Weights of a small mixture-of-experts language model, trained from scratch on English Wikipedia: 602M tokens.
Below are experts of layer 2 (counted from 0) of a mixture-of-experts language model. Rows are named router (the router's row for the expert), gate (a neuron's input weights, with its number), up (a neuron's input weights, with its number) and show model dimensions 256-383. Each number is 128 + 24 x the weight over its row's rms, rounded and kept within 0 to 255. Numbers have three digits each.
Before each expert's rows: a language model's description of what the expert responds to. This comes from a sample of Wikipedia text that the model never trained on.

# expert 10
It responds to: Periods, closing parentheses and quotes ending sentences or clauses, often fused with word endings like s., ed., ). and ),.
router:111121165131169105114090122107140104133143155152102159145080121133119124157106105095157115111128134088125153155112111168136118157104081104136103128159132086133105086110102132130164093146099174167135129174088109087115171143116162127171110142159162137132157158179118136131146136147154148118111123091095120159117115097132136150174098123147181125138130079120129115116130134107119127151123
gate0:101129156143091132157160150125162153094127142177198152117123097123122095080134126130147143132132128112132116086116128129135136115138136152110087145111135202131137129127080194132100128134107103108135150139122117132122104086097148168145127137136133103159112150164130135124143116128144122123175103140144123123170126134082140126180135150104181096163131140133133145137141158122154112122191
up0:117079120074127158109153142125162140133115121139158141102126123159078090097127143130136160138142116132130138090107137125081107137113167147091183146139111156133131120129128130132128132137127128069091173185123174075145066071109120161139111128105142117124074150115170131076142169136132085144155105133136090134119116124110119125159126132096140126118128084124134132143189131124131127134124
gate1:133121142127090141132170124123141170141144129163121103143127120140125136114096129164130121145128135105113130113158158073129132155125197155122135126116052131123123128147097126123167137152135125139121157152137149107103097145115126097139112168091122127096098086109136059116112069105083100109122138171141127059119127098110147134143123137157137147102116113147135165122169095147165136119084
up1:119089150136128132132183137155128157169155100176108154104093072177166116121116164123115097149127121130114097094124128113121181126133132126114136096158098122124076146148125143105106098152175139123127104107117116123127096124110107107127124185096126189112104164124105162157127133131135146085082088135113133132131101107108138076096076108136087126123149154119136138107167170120126128121127
gate2:132176130125151162133117136127122148093097142081119097133110126098134115136124097142187126166119130175123124092141138115110179127129102148148125112111150128159127143121153106144099115128172128174128135139139158124122130127126165142118140151107141110108092064120130091119109112106114127177133146110139092140120142126135147128119142152130147110134172130137128130163168109114152135139124
up2:135113117120191120118106120138129141098113159125127066111100155064077101106114116125110143090151102096140115129137110128179091148141150131158127120097111127121122107132130096122104081130115131103185124160122128122175131099093114146129126093134127093128168143134137134141128142136103124130132137122127132147137124131153081080139103150163163129131123121129129085124130087126102074128129
gate3:130144127116126118129135141121130135117167178128137146150123173112137102147120130143120112129126147120117154150113124112114116110120123153201108122144115128105109077129092128148118134106166150110105122096127170139167128122134129124147131160126092112139123135116131128128108113140154142131148136123164121137140113146132108104148110126125112137163143156165146188119054106128137103117145
up3:119115156139098151145156121115170122138125119133145136105089152149177125136158129133130097137137119136095136152104089098120122172138121105129182124141103093126130124135105104119141097148182122148142110127151130121077134152127118101162136104148126111144119147132147129166130133133137106086132137140156100125086109134145149128098151121137145099155136091136148180126148122096100139146119
gate4:133114129136135152132128105086148088098135129070129091102129125123123135126133062162145108136113158110171148113122194119079127123099130103179116133153154129109110125128103126146131125150137160145140112141131129126136106109073142117162096129134097104112132130138135130119121055121135122149107082129126125138121133136134138145107100138142146117165146095134101126126115114101126138108127
up4:117137134137122160119171107148126158154146143124138159086110126120090164203129143111152131121158109143128133180115144152151125136088144120179148140145119214135094181136144131125081167124120133140132179125142139130131109088161119156116122129120125102149140114137158096140106131101107076130090111145186089140138106155133137186125139157135108099140134145114126129095139119175095120130118
gate5:165127103176128158115106121097118128113120103129148151139097150075127126131137117116136158152143137125123110117124120138133125098090128078109150094148155102113134083133167123124144143131116117129160144139143092158131135135095163120134120129152157140117105103129138122121118114100116103117129127132128103142124149129137156127147091167108168149114155062115105111068137136081160118106125
up5:129151119161095155109214162153106167116154097146126135131127131092129122129137142120128145155117131120101148150124096118099074134127089071144134164126116139128142129109096132170135159130122082138164176132174106122098111120158133111103164132167143123131138067137147102132157129135106148138130130156152071126128163147136155093148129114133128140140132138128178172094208122136138130116105
gate6:127121115104127141149076129145138092124106110092137119113129116160163132129152125134115124131151141219126125117115127135161186128160128138093108118145112156186130122141185150156111118134099114094127142124157115115141132147118146168137113132161101154128142134142133140119137142137180151127150111143126162111114149132128176130078145148127130127104131152165089163150042147137131140074128
up6:145151096132163157144128099116127164123155112130112144132102102133093135119114119108114121123130125152163120121109123130131115164123118140125100168136137061140150127166125096174132143144125107112138129105119124146094123125127135106121129136115138114121110129087088127149143111092106138066061124096152129139121173175145121130118049125171120138125123127126167128127122133208123138168135
gate7:177143109129120137111115104177148160127116090127131132114105100127120166216121181163121112151123132166128148130128127164107118146159117123134123083119129075125123126130160125130079123122123181153142155130132123116111102117138125151166134101125141103120162137122130117122124085113143120117111089137089162138112114126051136121171127117107131123085076145130136123101124129125138084141142
up7:136114106174165105126129118148074150134165188107158102112093146158138119129175111126175125131130149185131096119130151143122121117122121128125135140143149087129119083132107132137116118147128129141086105149163144138124152110106153151118135101126143127129128169136114124169135136136167101125194127117151118134141135119149116104123090103130136071083123131139162113119129128102143171103134

# expert 25
It responds to: Second word pieces after a capital letter, like S-an Diego or C-ly-de, plus common first names such as David, George.
router:171174077141082149172175149141148141150145116114122126101161166110089136134104153100162185123120108146152119118152154078093119159119158139125105136118124144133110137091127130148110083121100146121138164115128156142134087107145129119194124154102158118125137107089140152137134092099147086131082101087125176082097145135125145126108161132091167158154160132131153085170125136173103136116165
gate0:134112118147124125161126129167158128114128117142150119138147136149174137140094121135129179137112125122161141158101105114131126132088114164135120149159107128152113141135139119119107135154128136145159163151107078116125108124128119136160128105115119140137098148142134154108144096134098095153123090147128157156130145157113121163134177131129130135133078138083093127116120167109143106110098
up0:113115141115112176085130185126120158129175185116145113126118123112109107140131149125150128133117175141126157176075137095136137114150126144135131104120134115157161124067154142106089079102135156114107127119108092178159151115119118136128189103122118088091176133154140128085122131105159116095162135120121146124076121127135089129090152152129128106169162145156128100161103127126135087110123
gate1:104094162144128129100131130155115129141129139092124162068096118113134132158131103152106139112109138115162138131087154157142159135136160115111096088145162095130124126110153091105102132133130122146138138117131119132125114127105126128133158119120155124127142134097092124127118130129137146111124124119086120150103120092114125134188182130120157069115070121122125118152142112126104115127081
up1:120170115161124147132130135103136169106118092171182132116112128119115127141123167095150124108144149152133130124142133129118118130123131164118117107127131105108171147121119120100099150116133126130140141133143165119129130122128107075118133113112076116100116081122081128161099154099142097075100132128160163113143131121186123120104126178133138134183159101131111054065121170147138100140087
gate2:120146149120121131123106094140136128123111125154086086138139121149127142141103123126100112148117150068163109128123170108128137110094148071129122137142109155084109109127073174132122110126116153063128151118134075129136109128071138125131170096127132127097139148150142128130116171120151121129125099148122134131133130109142192099128143134115131135135125079132052178143127131106149054113129
up2:111085123152137145087108155126132121138148151120111142096132161124130070144157193106113111130140186170143104145183112152114130132145082089134121134103161127122146175096124123111132116114109111080114136099128107127118113140125142138205108164131102136128120114127128126117115141105113138138120136131116121177119128132107129169102116131154087128108098128162143102122132109142125121095156
gate3:146214108128127157145130139141180142121152125124151109133131128126126101122092135131084158148159132101134124128131154140122110186102094108131112126152126129121149109112138155074136141122135122141139108143158122132108166125150143129126165114127093113096125130174148099071094113122122144125122131098110091146096140113090162175112074111070097163130130091130132091137127115189116123149123
up3:140134124146101158106132149155131131093128138137143125109112087133114127124053066199125148151149111121118115133087078146110132157116110082113134102121136125125109117136130147096127163123128099076153162110139125087181116148121143112103144131092129123118132103126112158061092123127120125126159119148134127135148113131132183112128109132122103125135130156114106143127154100103149117082138
gate4:156128107112124099125127131189090133136094098130096109107120116153158107144111150118165107143128147115130099140131138152134125148106127118113135128150100112128195142143112154130128144131104115113155143172114128120190157118124143089128124127147133135140123112070127097070127128094111160200137133127072139091097182128101106049145083108155126117126143125113168120124142139132156131127131
up4:141151251131142170122130106065127136177117087106160202162075130095071147129142132127151120089117107155117163117121141144112148174114144134130155198083130113136127130164117160120073156111133133103162143139118154136081080114129159150173128118163136163131154131078133120161122112141127146163129166122107062110085110088136118076123125119149133139074173106107075114171137106127113131165111
gate5:140132111142127136100133134104114123139134135130108157131121088145133117121107084160117130112129132119107179132126104137170162042100076120165131197165181139116108105121072143123101137104136134113159127108118175059093112061117109159128128107112185090123108092148104133104149123148116132170123135096116096126123167134190113114124132118089109146144114164125117137127140178086159114127158
up5:126169144136141087123140147130128154120141107118124087138131102116135155128174151135132110129114120146128096150098120102126111134184122144089128157162125121124078149140132116123100131097131114083127102138121194084126092140117130105126135158130176114132045178134128086127145140094165129141085126103132118118181132138142090130108118183126161117070096077129130161139146138136118107123118
gate6:112128114127131067160151158123071122114114092116139086125110128142149128166131085091136097119109155126097116098154134109108129102115165111149144166117153118125076081160142143128126145135139128142139139112148117106125125140154040153123127137137137125106121132144141130097123136166122127130120128135159089128129103156178167123107150159091120102150135100142175170171121143123115128107150
up6:143134136145134108114103094176116127166137158120154116125160095128137146116096135099090138096121123129147198161117175128131120111166128143109108104145117149135111111104130161158164162137133109142129120139084094115092120129095118079119141131110122178133106132137130133127110164120116157131127113159144093141114118077104111123148179153106124100110129127120179107119092137118121131114165
gate7:072100123084129152144136107164126185126074125111153111100078148095121126155130138140112068130121158156132144172075115132150131144136127102095107128143118117120127144066147128158133125103170126119099127122094132110122138153122145121129118167170125130165127096159131140151125115129134086129105079153198123097149149139124156124121061082080136096139119107069181103118132097132131160133127
up7:115151104120133126103159103108136124125130158148132129154173109120106148128154096133106162130106138129134110167142125129125126134117119121142127186118153120097102135122110071141179178153101091135150086128118143158144147113115117060112158128136171127105131130095118120072119116127149170163115122168152143126124181079175071091110085111166101155126132132156115138122118146103125125127128

# expert 9
It responds to: Periods ending sentences or abbreviations, often fused with word ends (s., ed.), plus closing brackets, quotes, apostrophes and degree signs.
router:136109140158176123136103162107117119128118165124077142138096137151132111144078164116130135107138141110157130130145113148145154146111124097118132139138115102119093092122131103126151129122132153158153158145139169156117179137077114076184151131104188102148134116098093123135124131143141134121129122106161083144073148104142112143097071120101122129139121111121131122139136102111139093169147
gate0:161129145120162112188114164120133135160109128129086133126125160179140132160132107166115139132129122156122073122115116109112166136093141132160119141136136106144140102146126116104136145106118126146135072124121144129089153080099129134151152125124111144124152129120099154162145198135069140122117143150128054130144123121148135123118130140168131148121095101159174121138117147074100140093113
up0:137125134131123128128123114113104142098134179145175144118117127112116056093148149123147141134125140050132134146113089138142162107160109168081138171115179110161100157104132100126134113143159126123140142141130113084127124128121131128124106165128137091116161159129138154098115028125146116112132126094074152151144130127100127128132144095130149114130127121087150112131136097130127129168165
gate1:174130121135149094146088146137160188064134142205105159141121104118118157113136125120141158151128137137150096135161103092081133151110170128135118151123125189126152130090145114163190135083106112121112113124129144122130129176124134126140099116128176122128134135128129170145111083139165157114145128128162152098120125114144138127155132169155156118129153108133136151135068084115106143150111
up1:121134128137139067158103133134109134132140155131096127159184150126137172142121151116122156150109128114114126130128153115098149146089156127149119142095121119136108130117125133137122110135097129137128101122136118109157133128189116146095130087179130126128121134096143086129121150122111135136097098104126103084098141154134121125086121184111178135148125133127122162138150132101143132218126
gate2:166158136155127122139139127121114140136094114109168126156157128139128131142120137129134117125121143116131124148106123135121171100134083128124127140150134170105125129126139097106089153140136136124133094104107143125095177095118155148181156153106077114161129178116123109154093123056124119055133097122132130151094108140114126080131164133137141131163109118125143130113174115175131127123099
up2:125129129145115104124141122142086125126079124171133117090132145116099150126088122140130134098141038085118120162135142129129129115134087096133131101125124154145064101139147126148159138155117101150132168121133103124127121129142111133129141090143121117102152127125124120119148082090111129118121138141143130106155110155158135128109158146141154124153158108094155134159085123143122128133138
gate3:157128150180131112132161147104102140153120154168101134144141134140134091110135097116132131140125130128130142129131128088124139105088109122099127101127139113089136118134144124091096134123106092113128153126151093124124153113099140107077160128128126158136105129146160137096114127166151127163109116108108153109124108135152176133121132145080128152137122163086154106145202155122168117092121
up3:149113119125178084122149151138165154118191121109110131176148099112095107169150109107131105127112132171172137162165133149166156138154124126122115096134100149112129113138128095168178093119150155130150128150110123150107128106131101096073168117102128159102113148128121155143159155126127113087135125119137069148119172138131122125131128095140113130121098123143162100133135156141139125141137
gate4:122132113122172064128149157185150131132115134130113126167120113120118082135140137107124146149194105117124089125135155109125130150093134151112122101130136099159099111120155126150151162144124115174133130132142132113108136123148110144128180129131127116110109108140095150124083132137106145116149118195139121166129142173133103133129164128185155147119120147080140137127119146099154113135124
up4:113098125086166130133150122125162152116128101143158073113185155141092156084103092136145126116170109128111149166128131175104112128167125123142142126105072135166127122130141107157167123148113148139131130145151128089109140140123165136133084152129169112126083103129142110175179128103131092121135118125125136112140098110144111124133146125110123145118107118122128099103128132131127150120134
gate5:173068121184129101104127156101150110156120130121162132103134135122119123121110161119127179133143098165180089123130122118082110127088085120156143144100126093125156117083129127150158137165157140138086119101126101129141136166129120147131101099124135136126136121131117125139113125119158123105110135129102119155089126142126134131125136123102061153151130072151148103125114154124108069139131
up5:107153117130175124121135132167168125100103154091125139135106146103126117074129117118152161108109120142148129105157160137153104132137103105073132135132126132131121145126134112130117155153164140099128143117126159169090117113128099164111050140122156189103085131121132132114102141141162079082123135117155126129144101091135116163089114143093107113128168128098051088152155186096138155100097
gate6:135107113121149111082139155153127093145133161071123155119108124159179122141065138108142153108135101112139128138129142133117127137091118166122126107132157135093128148120109104120089109095126184085151124153117148097153193105140144125173106111095137154130137145088152103158126147140123117098123135107127113141144159152155135112154122132092139101134106078116105114143093128124150120115131
up6:128160120117139126159141158175128100136149184105111151131127126146074102148096130113148084135131118102125197134157112128137130102121078132133183113087132130099104159151129145108123143090134159116152146117123128098107150107118154118127122178082109136129123150088081105136161119077159144147151085129142162136135097108178129131119106122120143121123127168145119155124131113118129156186086
gate7:092096177067179072119074118126093141153127114165088126132145169133095107138123106110125108118117147123104117148165135131149134125129110137124195097139098159197137108162126114128133107118181132089146128135109178124116140122121165100123135126160126113088112109132151124120129127158089136151126122119083131127143127116129153124155086176165134154152142120127129160125129148133114142098132
up7:123099133130154163129113129171147052108139179131112098119132136123104141117143044163138127155099126142106212167131153138100117130109126109112105135128139137104130163154130107145110127124151124134084071143176066151127117116102123067144133149127150091116136196122163116108128097131151134125123130158140129147124184169130169097112092129132130126155134109137104144112128141095114171116109